Below are experts of layer 3 (counted from 0) of a mixture-of-experts language model. Rows are named router (the router's row for the expert), gate (a neuron's input weights, with its number), up (a neuron's input weights, with its number), down (a neuron's output weights, with its number) and show model dimensions 0-191. Each number is 128 + 24 x the weight over its row's rms, rounded and kept within 0 to 255. Numbers have three digits each.
Before each expert's rows: "comes before" lists some tokens at least twice as common just after its tokens as in all text; "mostly gets" lists some tokens that are sent to it at least half of the time. This comes from a sample of Wikipedia text that the model never trained on. Tokens count by the router's weight.

# expert 18
comes before: " |", "–", ":", " to", ")", " by"
mostly gets: " 1", " 2", " 4", " 3", "–", "0"
router:148133120122076154158141147134079101117143097144114156188142103126101116136135108161165167169130136169114162149152117149124148176128105148110175136108104148087118123153167140158155139156123135131130097116115129133136166161106126148140087170113115122106124121107126103156180084133127154122137061098100123129139121129165153134140119126149090097158087140101108084174113126098153143141143129109167129072116161099139158136126152161129106114126163157137135143139096110097149089116147160168078143134109136122109137092121156157131090119113131124132130126129137159119115146135117121120
gate0:133154091150080117161115166162104112136125174162088131109106110152166102126153103141125144124086146111107134156100161113166089192118102108144156145137103106081100117122124141142139142152153135131158111143130148137162116140096115123150102144125116134166134116089161076128115077067178137151138147099103108132140132146142153151125133135164140090122130132092108111134125140117120114138126174129152106116147109139127149123132086092157144131144164119133125104103093152098134088081166125113122106167103117154134135082153119126115124186088118127124150121095147174112137141135137125126
up0:136148068144175096111078097140137137128150066140091104152136140129143117122109163130142146116159122171181135104133143123159109094099127112135136169174095117126128142135080131128140144105105145136137105165135126124123154124118163158078158127118097130118111124124112134144092145136155087128120172138149111103126111107146142093163101168109111128145132104158107150167139119131106186093123125127140105114121140177115134101088125181182101101123139129129116104144121088134141126159111111165123150108124104131111139100160115086137103155121138114145181075105127149113127126090133123139
down0:146100103140115101114100133115093108126083106200092152115125119156116114138117110113133128143119143132154122096107075169167144100131121125114160096154175165105133156157153113097118146115190107147131113132160114152129110143154139116117142125114088156103104152169100148137170124120140157184137108112140106110133165136114103134176129144105159148087109106129165036171140123149109108093104142141122141141187125144140111107136105124161124107127133134101099125134116117155129118134160159167107112133107138131141146131110094139157110122108147113130134109102128150145154143139085138100
gate1:107114127115156113119121170079095134126121132143149133136150150163184148090119130166129121119100152117139155079149107123141125116145119144173134136143062151149090094143147113128178141126133125094114158093164137178122139143092113111136108186142187148116150107128093095150096108129139147136130113156118138112143096129157145106091134131114169128123124111131088091125116169128114136083123098126122158086123109146116159137135126112122151131086085115112109123156172110142104160130116111117102072137116097128085155148095132102140142138112089150128073137133134097106119106106112135146
up1:135155133136167129134134114139116115108119126072140102147133109099161123135113126143171170161108097172105127106116091179118170137148155148112149117108120163116175133144127145150137142092141120115126163139119139125122135095086133139124111147142122130148107101161127136123170135160120130126136213136153126169149102143153106128114127124105119121155091144131101086155131161111115141115093133135108131079159187132138134132168134114108114153108132169122146121138125085120130105083081128199136166125142134056128118119107152142132126129100156139141103139158130134109125192121140115148
down1:169109102140126128140125133107151146093141139114103184125131191111099125148141142144098144091170113155168147147158122118160131158109105075093105132107154126123130142121121161101112109136143099071115128108134098089140114082152166147124154082134149108131118102130122136112145152118125133135170150118103143156148128127143102111145129106113136123095143131106157183138124125180158173112105144146088130137094094159135145120175125167113102126123126136153161134080143121107141112135097142088108123115097092174130111130149117079113156105148073146131146161106112132113137102163131118098
gate2:119145101122116116138128114173139087132114111058119179109116134125139151131114102114096140152138112120166095094143109152115129116123086164141158109134123118112094148142116096129118118125122136121149129138139143142126105146058147155138154162119109113047114116128159100153107128139101138165184094155087108138140120166128118106077101099151111155152117084116100083118136147120145171128166122145114144131140133094113149103137157123107119127105141166106152129156129117134126147117081120160107116165106163114076097084114122129141144122128103165121116160109104144134161146178142125140
up2:144141127130098113115080113155130153082148142073132118191136115142153112141139119173134116154104157130106139166150133160110128114148107153123141123094080122131115146176118123113110109130155129126106114118115123116149124141139129119094180100095142091131118131090109109151169150127092134182147119170134073090107101133133083100157161147140172083148132144146152117124113147144145117104125174122162109137129142099126120124112150108132134107152134123131091168133105178162127133105166137131156128105105139125120110071103125106127115095169126126112137134141091086107143158160103077110
down2:115207143132149136139166097083130132135118128166120140094157125101182137121120079111085114136112148153118122133136117066116135142107133125099053149124126113135148154127190096133110119118152157167106128127144131113112129109104153139102140108168143129135130131156127125136130131120086155138136117060116139175139145130130097136104145117158090118164140132122143169141129099129167125135120071124093112164155124118086126123122120137111108127150107141086146098131090125105136080123149155150146109131105149119121128077152146123151127137144100139100101152139122104144086110146123187123
gate3:104165109104114110122103126110146108108129098153129128152106106122147152157115146123129135102109131111138135054140163133110115114122123093101139149102125148055175162185091095097112101140107125130107158111109173142087124181118093129137143145128149094110131130097128113180114110120125131098125135113108090101153136152110166143103119092086177114106129150113118086104083123107153104123124113144123140100146144126140148114149133121100157139064125114098071111146152119125125097153170138188148114112126109122110142141125145126106102120109116147104149117144154145125109142132081160139
up3:123062062120131138133140098145102115132104117082105117134124124135125108139113115170119115104116106125194131117098139156113134119111125070164145093122152088142150140085133100155139115158153120141153144137106104097102138106148078149157164149143099106134105148108113139134141142141117155116117159094106140149131114112130128129151143166183111126110116096099138103100121147116105137145126145132150168134060141122157121125160094142169100130122121049125108116131148118093144134096129136117094156126132086167096118131132107132104131120099093127111092086171138168150147138121121132123
down3:149124168112146111172123115129114143148165154118144089165161117092139113148118128116136174155109141121125108108118143141096123120123155115092150095151114156130151158112115119151160144121085107114109097089159107091164150102127121112130116120131124099127119124058137157122118131149154102104177118135145109090114155138162110159110160130142110154106127180137145109132165117116117120166155109123125145122174160148134149098144152164120156145116134173125157173153146142116097136107141116145108141156157133107104144148130131095195109119162066114129181160138151145163124129122146081109
gate4:128107140165125105152144112170071152096112139131143100177133142137129136174118139133175162124107134136118129161110111123135128176097171130172116124157131073172154110141143148168116170120127149138076099133164124078150135163092135104149157144159134101141132147122107150133148134120158134096111075125112091098104096118154135145151116116085131165099114148169132120136122102118125114132148167067171131150123125155178139088155132132135130131138150152138156078150098111135101113110089145123115112110191129124146138128134127127175143127101113123150130147110125146122137120131116108132
up4:140154159088113116147127147153147101129166145128130112104076158159128164130124098147091128124131150155080114128140132105093136188175129100096130128147144148112135122110103139134166143078143115109125112125132146112165129146087117145137095133131130105126124137146118126151134165094125098105076107118100183122152128155136145099095119142095161175174148148134133113138179145155131129142130093092137088100096135153144096101118121124123070090099117114119158097087123110135090129102133105082134132106179120139117147134137096094138126116113109146134119148150081123089120142176128118106
down4:120194086110131116123107142128128104148150148164125138102122118148113072157172123125117114086160116155106144122154117151124117120135158155112137120124103087116131076136185136087138133095070109100146132122103102131164117143138113120147114072133161103147115136146105097111143103165111152124158170088144169130115116154106120094108107169126129140180099122087148133134120103128156129107125120107089110131115140093127130112143127139092139119116137114117123163124168125155116113138162098136114131110106168158099150148169136109107137125100080134135116096182098091154152129128090092140
gate5:139156127154084115146124070138097151121130132099082101152121152146113155141139120112101094117129126118122133080098122137087126142135112116098141187119119131087125152137109077158183133139170149161094102139182130096147157157155082105101153139076154141122118105130133126125085125081131086112142099084134178106150111116139148133147129103142124122168103131098117098165104125138115167123121127121149143100137153091131149113106118137092123131125098134097120086096152127112112096100112157138134161101125136131128119140109094136107135102092147087120100142096157093121096104114115131152
up5:131125177081156110139148129144138128117092110153092137092138097142075124138120157100125160154084140133155126131129137145142116150169139135087121098126138107167088111102131122126176138083109127113159164114102128110172149122119124106096111165132107106117120080153107137143097113136109163106142179132123106092137122136133145120134167119115138166168093137156158169154102129156155178146100135099105147104174142149138092141117169144159112132148166110118177120128146110115150119148159111129130124123131126120116113138165154158136113149087164156118104131073167154140124156159107150126
down5:144140166146169159107154112104147094150082128114136139167104127118122148126123143093124128119170107180180082150147169099099129120072131149130100086124144115131117140118134113161131085129099107138109173157108136118063120130092159128131132155154101109123134127132128148114173118135105113114129125151168057133120147075167156093084126103132121097108129165120113143133143110099106128178146137132100125183078126148161113126119138152110115110138120117137143187087109100112099158140142109130143142105113112139143153117113129148139156121154139143124120113115114117089098131140148141127
gate6:132092114119186157152169168105088120128128156099144122185100121146113131141142097151163113162139144146119101149129078139121090159133096101151135141126119136121138139102106123121161112164117139144123157154159121141130132109110111087141151155097087136114094145127156117116148091148121126150110108139132120076100160168155115166108101138088130096119126132171083097170118125100103139117126141137128099110110131113124124151141160126159157133155173100114107143111146137153138091141177191153119124142161100137139132141127150110064161129168107098128123120103136136107109123125147184149
up6:151155118174150117067166149125164097194100139126151129124114119110128179115107170146129166119128113137141178105124124133119133113113145124160112104124105130128120121111102132151164111112136147125092114155130139165129123110187150122132139132132108118123161122140104130137143115128145108117118144132121165147156126103159210130105114168130120198125127145089120157086097145116173120129109097138128092146119124165182076144127142156096132106098093097111161128128113149114102166123123114096139143128119136114141129137133114101110123071114160184178158110136138142145121117123114124125
down6:106135125160110116085108115144137111099134111150141141162135150134121099064086164133136130149109092154095126119166136114123122094127111109131124098166129074084108105119172155114102081094143134136120083137114168119141133131114134179147096140170139131147165123137146145137141173121139113149114161092090144119136117142162153124102097101148152152137118094066129141150094084131126147094104077155104129086154146100158136153144148126099131146099145116106119110122153140120112101109162134133129113145135180133108101133122080145112154141132143156092106161122145143122154094158115098129
gate7:142130108150121172184112107150140141133116128126150147135125113124089112144117108154138124121125109121115108099117100210092112163190161134131091122143116088129149129132123167133136133142123165105099128140126133142105106104151121136148127131110105116177134107156127150102163104085144137090131122131124095163175177088139146144132123113127116089157137147153135129117117161135179136119124162154123089107153113119147106118142112124123142157126197136149143101163131157131121114121138135144119129141194147152130062141127123204131141124134126109142122104153097137097175104103097112118
up7:113127086161149119097112110122113092176130108134148130064082119095093099143111082124144098080106139165158151130099090128124096146087116115159128084137139141088115105180105106163089085140104128145108136150141110094102101122138152114096092142166138107100147130118121165142103102140119092156115146126155146090157096150164098108154126108147125125149124113075137119110153122105160151153146122117112154135122100129113137146148119130170147129126135097093156154109084140120144146131130170087104117143129088152126120084116166123118105117104136161108098114120124128120101156145125113119
down7:170106120074133112151092115124103084122131135101128099117111123166141133113084123132131120178082145166108128150099150151106125108172117137123147102153134135148133153155168129113155129085102129155119118121163092166122100103142135135182116107110070141114132144153159145125144157114103093115147108125130118083083155121148129138147087106134149155111151185100122153144114138100119122139126180149122103151131117141117156131124119092097140102088137123110131128138160134099142109142131172131155142106091145128145129189146124138095089133117151120133194126095155123129142165133150143176
gate8:125112155140115100167117135109142137148059150138120133127119177150145071139107125137102113154132108143104112122133091133131129158100149095116167091135134118123191147070153151130165088137154142165129109142140142135128126162148190127113145124091151137144125124116113152156126108151088126137133166130121118119116106118099118142143147136112137141130151140120082103159071149120064137150106128128130137137115162140091120103114118131101141140091102111134140136087162126219138125133164136139135103123117109128136089125147136159103109146123131104123140095166090100086145093143122099155
up8:144169120134132122129110126149094073068105093165126158102146133156123075150124113127101138170135147140106109106114113154123109098172121152127115140112077104127106186114138147131145147151096166097116122119125123143103125120121171134146141126116126143156101163128103111088157095108134123122138143160169113120075186134121138097100126145170106150132141184098159121114143111107094135114112156088110144158146107111151146092152116142110123075168115133141105142115142119140138103098174167124118110118117182162144150104145122120134100121143151109109112148139099121151101133166097140117
down8:150145169151131088126076140103120136119099135113132116079156145140178132139141198121121105143128111119105120146138160100140148143119116108111100152110141143133164113122108133138123106182143112086126081142137150119130156103140154099114149124138125160106175121131131138126102143093134091191110134089126147120091121107182158115149117124131136168101157102101143132156103150132108158125087179128152126137153122134132120108130150087161118101154119109106168122131131162116130146113107124147082116124100124118140098144186115108093128136142121105116143148183156154144107187120152089156
gate9:157118147096120106167122148130122111164129089095064139093135053121106131159159080135155128138129167111137138146129108167153163123097126143098129133169105130110143131132111124084113168158082153087137124153157110125139146164105173157092118162129135136149150125120108086101179162129126108114164132132112130119140130151114124081087180106117110094117099138129141148163133153100101157113100121132142111107145164134102129120117112116104155164140093183120151115136127131129130107085104125137101156119111127145127133124141110158153105129107153123131118125161174150142119178153134106122
up9:181130153154176091122093100107127088166115135172109150126098129133142085117109143126128145152115143106105133133132143129142110108133138168129119100125094129200135126158122101151112101142152133114197131128125110099154122135176109167168136138086124154110146117109078122108105092151097153088139107159148128154138119144113155111105091115139117123115193116111101129088147146131098180141105120137137121166164153119130113140140154151140146109128090143124156168127093077124115129136098136149151112122145117148106133186140146121139109134117146143113099106118126140103145125124104170173
down9:115148145121121107153144146118126148150148138152100098100168137139159100135130086139078155119112098147117127124161096131145129118119173104155156129114133115119129169108132150162175112117124134128123073126120126144161125090100057118120093113163105136123150135131083109094149162089134122155124145132120157111122129081104176133132112100136171125130134104128099164085149114068129159151122125151105111114109095108153095119181124140125105132095159128160175146120110134137145173142123148134127125112155136138179100101098125142149170105117140154117107114105120137127154076174150119100
gate10:146072139122080114121117157136149129173142147108130110128160136150150124177093132118116105156090149115140131086141156129076137180129158148141102142134131104122130113119139119168155091109094141094133145143111102147137142136075122104153146134142107128141124112144097122146118109152142101164126074117150165183112107076143129132202114133105106140161109108128138088131113152124094110167120112112112102145152134106152137165173082068165164153160157127120118136104145115143132105154150137140128126141130137138090121113146162104102189126115102136130151093111126139119125127118107126118
up10:125140071133134100147136140151107142105157135125095125080125119125110140108104175171118124160135101125107113142134122110097138130169088119123093110142144107132134101110099119128128168116120104115086135170136128123090159132153136166120123105102129112126106109116160181126133133150151122143195162077121156122079124134129152128129168135125138146103139115120117114116120132126148147122118168148109156060153104166128121087133122144132119130139133122108135126122160115115153179095090132122167137131146153168074076148122140132170131153107123087166154075150087132135181123119141111099
down10:136104132140131124134100100130129130161097169128150150127140142105121149126106146132113064162142148089134110135110152073100148169103121140130111133165141129167126094140117106118092092119092166099129151146178108146152101102150067161135131123112113090166092133174101154126146149128120129103122111179148137110075113141115154130092091114123113132154164113133157090100128126093082152102104096123126119148161131120125104132125102151183116154143135116093104107115130124156126146113143101117125131124165104142100123105149120129113145112162185108106138121149143088116141115185102101103
gate11:124120120137119135094161140138128106123183138135139130135177119162107122158119139147128121128106095159110117117109151125181136120162132138081143213107111116117101134126157149120111113167110109173095131119106125144113143179085141105125148122101158146129147116128102113079131117129097125123163140151132103152112152105141109135095143079136113101129118171087130131155124108113190140177086136155069129091147151152138147134090136138098102113108104098106077140128126101141149159138134125109132183149099140097113121124128159127109137116103165112121104083116144102128154150097115136125
up11:122136127110169171138107104145110140134132124110147101155097117123129089154112133150167145134119148156162122126098128142144119088139126082147135131114147129132086099159098163161166109141134157153143153090161156122115152155148144139095146099113116137105088135116090115141103103095097178091150161071110102153146141167124085133122133128132130102099100145108124143148190135131120150136183068053158123131131154120110145163121121117137131149117118114149156126116127156096148130108158131153128133137160148131138114179133138136104118091153108110116115138137120128193111126126170092131
down11:159113124113111130127129159101144165148117134135122136135118142108136127135123172125168123145144146122134126133108105124146138133126126129095145133143153175135177154084140150073133182148115145080107095181124130116157155091153133103149103117138119113127096151143129155144099147178139122146107130120168124093088146105095149119116131110137131162137157128147147087090094151169086107078121144128141100146147123133138153161144129102125101129137091088157138086099180136153100146114116088139114116126112120138126131142152152155089152116127183119102079150145202107100094142132143098136
gate12:127114135114113171162124139111107076133104108136086122087186118153132102130122121147177192145096143132111152090160151115116161126161142092148103138107139127171155108097163095112132127160100110136114115152126100130099102135113109110133127109140074140141138126127141114094164130134155178164132107130087115123108103109122137143104166124131120145143113111124132128096137128131184165104146114118108153179080132135147119122142076126112117132105171121105146148109163159144134092120093114112122125156168117136166139145099093092165128132099068159151133135144099113123122111129163117151
up12:139148155191098104136157087092135132111115131137111153142097130141127169125123082110113150165120107100112122130107073128161121096122169131106113114116097113131095157120121114128136133156151148115101122137137126121144124149146132134123125153108068124152156148097067145096122109101135176102121111137128140130113106086126130117137135154104152091106131170110140089125114112142088160130110114094144133155111113099105096076119160130089109182121119139121112174136159107172123099164123110118159138098122200102126114126106128126125149101157168160097128112125087133134138128105084158132
down12:120109152144085119174153100120152148108121135108167076073080140122143167180139127143139141128123101159160116145193052110114069120128104145158169114106132110148123100121115132155117099102158131139117152135124155177120113104153108116147107137180133134169092115104145096145164122140097111112143125091128144146140127124160129125121084170138152140161143150079159119117107122084094126108124148123132155120111137151150136142126093114132130143123143139098136109098108153113102132110137133120130158159114162118145094153139141129143163127159096165105136100137157156114136100154121137153
gate13:142138116115121144122175115159177119122116110147126193126098139133160110103141134099111128178104116122166135095157155119117113120146118165090169117111117125095114150122108137099141162135092100132102105132122138171162089113108138190150112118140114115126114108138101080147155156094159142130093138127094169132121131140108093108131129114158125117161056130100129080131141116126153147160163110128090144117145181124143174129104146109152115136137116138070137133129132132106144119149168170126111133131118128109121122155114165148140136122186107128121132154130117124104095119160097166079
up13:155163197122163096137160121151076150105144097123087133145135147125165160118124149128088171143077118116133179144162170123129092111097119128143146157148122163066122102179139135157127156143096103113147088106118111126114146133157134130147099134118084118132132133094077130150111122101130134162103148139106123127134109101123159130116116091172156134129103168097129170095121118103131156126083128149149141169166136120100131152103146126112118115136110143102134154144136140107142090197114144158120079109119131125123157120108132170148146134120135098132136155129127123124135137124170106129
down13:101161164140092142126117100096148146108134123100119107122119165101116122105116134117065149113075125105114119160151149154078142113133122128088083096128116092141125152115128155146152146157093103108126117182112101101144124135143111160140123100136127150133121123157093087128171148114105174100172137130153136105122120129149131107095113130172129133099146140133108135117128086143130132094107146155095096136130152083105110121084163135113106127115149129109129112131137146154133123157136139135068121177176098129141136165106125148116116198086116101156144142120146165158121148138164146170
gate14:134136103127084140133129121143157148123088124167123121118157116113116158152129150115126148074136138153114098143157133118112152112112159064151164163098143174134116116154136122115087123129133153117116126109132134140133150136119087144074087107143109154178134140122146137151118149143063122127116158099120125129113144149130101132153146086178152107148118122168141158116134113141116133118075139124106137125111125162193161145085101100143130114093149137095121095122109113142154149094140187162138110121124108105153095134106113135147174135155093121109116128152125108082071106117085142116
up14:107135151106139081108124130144188116117135084134111160102159184119133123098114081175134122138133090140113181120101112147104163124127122134153090135140153144103131129133115138116112114103146119071132149123108163144095117116153107142113113088098163131118115105129112161115168117134132146128135156120117145137125116140169126152131117122143107116104146135183136099113129146133111116162152142180095127120147125131117167104107113129124109140127114077114104132080159104149179132110152158079122148153181131138109107137146119118080090097121124075150110090184135148115171121086134111134
down14:073120127093114148142129165171154095079132147131144178152136133107114130113151091129127136118104152138110134142106165146123128086107130123133130116185112127150104134139135115115131146164105113104179120163123135101160163153164078159085134104145111139116116171131179125107156117096121113134093113117093132147089121107095052143179125170100156138142115152124162067119122136124105138120125148154150123170121123116101126136098122151139145165125158120105139134135121181134119154151152129082128108103127149136128094120142067133123121136135094151125134115108146149123125179138141141133
gate15:117117141101119168112120130110116123134109094133119127153096151152116116125139103110130092112130129094127124121134111141116123145166117097117138154145116164119158146142088121127151121144130109120161130098129097147097101149110103145133112181095150147105152071193098158124133105138152127093141122093174130097096127125204147146095128120126143088164128144106133132142105177101150159143143108110154167122137120155119094095094142100163141106111148090139072119089108145145123109128142145149129150168098090182108145171129125118134142102120160125166127158167133091136117145151146159091
up15:099132121172112125139173129092104109159118136081145129168099102156118106101129160121149168108129148076156173106102143123139129108080108170158138118176156138123132118104149121124133122126087117126179105127167115150142098143148167130146108140164145131118181145111186139141122120160111136121098078107121136141150111133053097138102139135142133142137141137105107174107151127171116124121122112118151127180143115099120134126146111109163107113108113101112164134108103148139110174112129166140162107110101134156160161136095160159149141099118083141122138115141136124123129089149142138123
down15:124132100172167173130071139125108127162176109123178126103165127129086101172122078103088126108129095111125164111095105144156131147158077081098149122117154136133150137132089118133099155137151157095118138134119153152117125142125119148112110122119118129130160140087104100125108119126132139127131138143107126145120125081076153178145157121143138145119149089136130125093155126142126133124069155107142146137142129136144174147155129145165157155152132136152154125086116111116137138101113148097135141146142103111125120081175176112126095122158134127126132090124096109121190117152091136119
gate16:115165123070115116084119146151163116085120105130100086125176119100124089070148156137125122150098109147156145162115092125142114129132122147131131129084109135141125154174155171128117139148103130126114094137145129117098126118144101111139125124152101140200120162151139121181116122116119123095114131110112133121128158129141111158199140111137090094131101113120116116150134105124131184138129107105106097093140156166135107127120106185128148142124112136145127118158175152070175113129120154154134111152077151134116139147148154117136136095092119147170135141154124129132131080146120136126
up16:101087152110145089160137136156126111120135151112129155121066173126065120095134154135119108155144152114143125145122108121090149130156146163098169098122124123145143112160084158134122142103108142132159091154096125118131131118165135132115125120099138152104111118107150081108136130132124122093159109130130140136160129121155133099136163122102079121123159123101133117100140072104174169152159103186163105158071119109132108129120128159109151123151100126113124143130100155112140112121112126089121116120099149125135170138081108102146136122185140156115137169101073141104118131090145152131
down16:096136152119155157158159111116153134158104125123153140127120117147115137139151092117118168118160157112112122129135114144159119110139130119076103153128148145122143144088133150105128170132136144136119151092101141136172185123102116118125147094143111115093159111161125148140103132115088111172124120131104155131161169153150126126121087105168131171109109102154158140104135178128084125202105145123127113156106122103139117148151116100147112157149070168108122117112192118132151103127116125078115115074108090117149103135151138131118124099094153104081123137130146088132154132134121152086
gate17:148141085131109178169142122138084077093113136103118117142109102172119100157117167139181136110127070119114138167086090135107124144138119126157116162139085098090116135116156161156146138153145132131112115101141121101132139132124102124169135121136136119147142174100116138125133157144123150131121095114143107138142086130111118120180176137112115117142096167141133111170112092120092152123140144132060104097120123146135123134167118111157119122118129130090136134114110107111101106147111134150102142124146127152133181088093130169141142122167159090123112104089122074154130134145096134094
up17:145127157104099130151140110095132104152100148109111133134165147139146119142127105099109079146140138153125103169137131105145100106111147093130131156121157108113105110132119158131104121168140123127120150140149102136096153130165114127082178122181107160163124159118117151129144121142088154127111121172152105118139146138097109103096124098105077129148128078096092086129147100105130121109098119120108116117115152113164176090144137122133138143193192133148148087079135136147140100127149127129103137133102122157152112124098126131112173125093178121123151107075139176140109132162148111125
down17:127123136170152151148144139144166138127120136126149095165107155125127126116130127158135107116192129117140092132138075139124117115119113134140146090113151134086111111114120158165127158128153118086107153095071155144086139108130112136166142120125129129113134149095098082126096134142149168143106122146140100091148123143157079133145170118122138100123094091166129081080126083137141184142115124145141142116125139125155082125130157112116139172153106153119097151152131124115083150121097130144138117135096084132134131123127165117163123104187209120125123136089119113137110107107154128129
gate18:106150124129101125129104128101139091111150125116123103129137097109080116127090115144118124132105130169125138135114159166115112103129141125158156137160139184154091151132138115182139098171127123118094095121088145136119138113145140137116134141145125132111107124128134133162100047143139139142160155140084133137140109147099161072122118141097149139133159174115112119124131149077156154123113098150163122100165117132113082151123165136138088083116137175147106172143102116151155122166147087088094134100106137127096148106142119124098133129162140132121115158137135113117124116060093089123
up18:123107105068130137163128096097119121134140118155108110115159120090149111118139126095113129100123104130136113071152090177133136148070130094105112147067099109130098131146126168174134089108148146105156110134119081141131111151163140142137124117122146176136145125146143118134138106138115093182108112112128108145186134171080107113115129118142134116153116104157132194138117106145140172105141118151123104122110123152111099107150133158122142090129091114138115135157107138097150108163142122085126115142122093187112156158157147130127136130125123134177151137129123125160109128145157082135
down18:128161129127081139102142155104140111112142159112154134103133092131106106123098093113091091108116113141084127142163114121164120125127146104124127134125132155113148153092103101145155146093131099095142179099081167096105153108132121153131160139118146096136153101140124103156125169122119087115122107109118157131128132144139103149136127169145139123123105107198071163132113121135168132136152136130105146123154118137126130158165122132109166087120103082178151068141069193155133165161105105122134157107140123150126126134080114111115083146114155101093125122129130119124112137127142128124
gate19:164131121109110102144127120137122136133102158140162112155080107110103143129168117185130155106155127125090133147131108139142148133116139119111136107147126168154176162138090159119195125101118146155102087091100140100139182128103117156123139138130056119169126174160176110114129120108118122139112094091147152112149119136138136114115158099116131147123123074119111110134077104133168154151129130107154100113088143153172117107132117143108115088150121173162091141126107168154124096140145090138128120125132124136141136109120178112126151154128145156132127165113135132095140180121135125116
up19:172117101142125162128133136080086108115151145137137116148134114099146141114115133092125106127162115161112147188106125125111087174120150161093155165150150092149098118125159096144126144061135152131127110120127136071087170136138116148092111115134129123122126139113132157081120117164130108163164147129105135135098124118131112133169180095095137075149125167155130168137142159164109142147093129150138122120118105118169111125122149092121107184166144138139141103084127102154119106139127142134104129090141141160119137142135121116139085134147170138113168140145161111129128084157123115117
down19:111106146127117076158127123101124184120155135111096110117141140125078125181140141123088096128137090139102138153147110109106130184116100074085097108145141116070182115095155088157108106149102144113113126164182143139154137155146134122134117167093148143145119117111103139140160133133132127150129141128143131125145152141090096117132110102089102159132154154101153051173119133113159132125141113108155095131115138136140132094155104123149117114116149126106154124152101173146107099135106134094127138165098145134112150113151125138155115123124137108162158129114151148097099079126113139120
gate20:130124127155125172135142122139123116165119167169159125130165108175125131185106128132097150151127149076087140157104143118141132093147119124121097115127170114150096118138115110136120149135131141125129098134145114105126143127170111130109099107103150142120134068095122118116082109115108139161138095106127109129125127101143134117069111135136157118186135089118169085155157099140124139131138128140142075122101138068111112153114135164101100136181148151140125142133154150101141100123170115131184156154109171112121126100172158135141155116071116094145145136120125126148089124125098145146
up20:142157089121154143131165141131104140142159119171154147146124116131113166158104098123143132112151128091134112140137156105112145114111156128154127094103118155158133117115102116171118117123151150157135102089129164105159132143090079140153141167115161140126148115114109053149142118109132155078146135142116164117112139156133164194148087117100149130159114165125149156185127151129077142133129096091148108140171139087120151116132170141137138121132132135070171121156112155117124125127146110119124136139139194125153097114141152136141103145144146106126149151073118124103094151135136134129
down20:134126157137113102147113123088129119149098146126099121135170161134108157147111119129125121153140163136185144130164103149147092116179140132088125109131110154128158099086128112137108098099146120087133153128119098172148152125134113125104155129125142088134140191154112173106111116096127103155135102144133120151072135106129118137094127122091104148144136132096132091144088109098077110177130086102092132118158124134138075128136144159137092121102159131103108096123132104098094132152126125089132116063098086145112124125080124138141073083148124134153134154145120128121121106129128115119
gate21:107130108110107134127151154136111105089097107105111152130164142114147147119135088162091167095110125153120143161139137086127173135145109156134148145114132120089134127120123134103152093113149138139178155150075136118154111137116141086161085133112137156118114119083130114146132123124106111090145169103109108094141145146145146147126173119117133148150137114160115131133109123146149175132101113165130099121153075143128091143164107126199108099131127128115137148089132090096152080127084128106130120152111130138127099123129153099118160078141133178110077142109077135121146160085141128125
up21:139137109130165129112125100096085146107105155153118134172161127111128149105128129170143085095112133175129167126154170099155133161137168098129172105151119107159180111103088137126126144133114127105142109093145129116151118087144127115092151121160145136114137119113183114114132072079149086105103121098112116154107149141140103115155152107124087108151164103105141080114094120067142128187112137159098129113097126175095139123138108140127149111147143145148119148125122135155149117144100121097139122146099158120162109098138157126159154110098101142106143137111134119113104165142116143111
down21:146135147160124151152113139124137137142120145115164084136101129110167143129136172143149100112119120093080082172124176104161149116124122090110086122117108120136134135132119144130110153128121149111129115132136156144140101130124132129173098115096138125140131119122144139123105137058134082123135133120103161114119146105086139104107114126145130168105143126093116165129143160157127130171157106094084120126142079099110111140137096117127110113129105122160130106132078135119123122184157177116152113140114117108129107198147152130124195130172133081117111151123085164137126155067139123152
gate22:117137109118072114117142135123120130127136124153108138149112130127208108166129161105114164118108162167115176152128159160121154112145120095140127156195148121113141145156083112136109161129111106101143088126123141106131145097123134113154077107163115138150106131153158135149113107132147169156129132135159163095132108162112159126120084149106131101121113103125119164151138146130121134150119102113099138074143132137148138153149089109135108129131142115132108135135093126101139134184141148159128090159105055126109185149113147083131088102107114115131126117100129118165117112170103123117
up22:115118147080122114180155129140165101112118126107124162120125097119139136135127130123065095111131102157129062124164112091095140106153127183101200118144129111135102135109114153154149120118139099151110121112075115162163128124125107151105137115112147095122127133129116130124112080144149138128082098139115141129111130115137062131130189123167110146157114111120142133134083100140115138136104153121124071128095139134102107139126132114117109095172119169084120111137112153146145149110116177114120147168146093112138139114070146143149148157139132119103140107128106083106120137133113146116
down22:153098113083110134113153178136127146107115132103167100152123138169130123120117084125111135115163119118167151139101125117157136100093141112113135122155147128115126149137095163124078138133122146151122117099123091132154105129126164105111110092151119093119093102146111116127173092114181173132100106105148153086127164127109118124091160085125139149127142098080159156135123181152130155121115121161105128118122152130149116148124102149137110160120117153113150135138116083165132124143147163122114145165103088144182113114091081094098138103111095070127140093087135096107132127139116104120
gate23:117137130143139102150098107163106121115110137142155167130122150121105139129127093120126162102135151140117079121079142116117121110115062087132108129113126133118134171139164135142144122118145121115128169123081154118126141100137109101126137159110091185089157114179144088133123139108135134117154155139151124162179146153114195126132130124139140103100090079115089074127122129089122102144115152158119151083099133154080106126151108127146153143152115150120187124131127152122168112124150051131128140130111099102126149110144174136123117132090083145147134151134141121133107135129113119125
up23:119134156148105138123124100127111079129175135137129145112111135157122127121063161085138179106131131125157113140159136152096146114104057097126127140113145166097120153130165112126119111132111116084110159149137161123126135111169143101108132080110095092168127151166149137128095161148118148121113156107122155146104158146138145151153128134131144204137127125123108098140117131143154169102139185137130154102130106134137130082115138109116099149101088114117154135130107129126149174100160132102159151096104143100103164128157116095105145140152117079118100097130151124154144128163118142154
down23:121138142157141129120137140082108098153129120090104162143141155132129107130121151136186129119106119123098130132127136115179134147131152147117140171155101139113114097071126158183098145120130109069166136097118116161110155149123105133147147156192134112130113096111167186109134153112123120144157122129090103096104113187138081140146119131096132118135139120109090140126080102135108125169119126125101152147125127159141112147114133153159137104135158140144093161065179100142111119149127149118120172138113138121123099161133162092129123129129177159098109111095133101116125139110142114109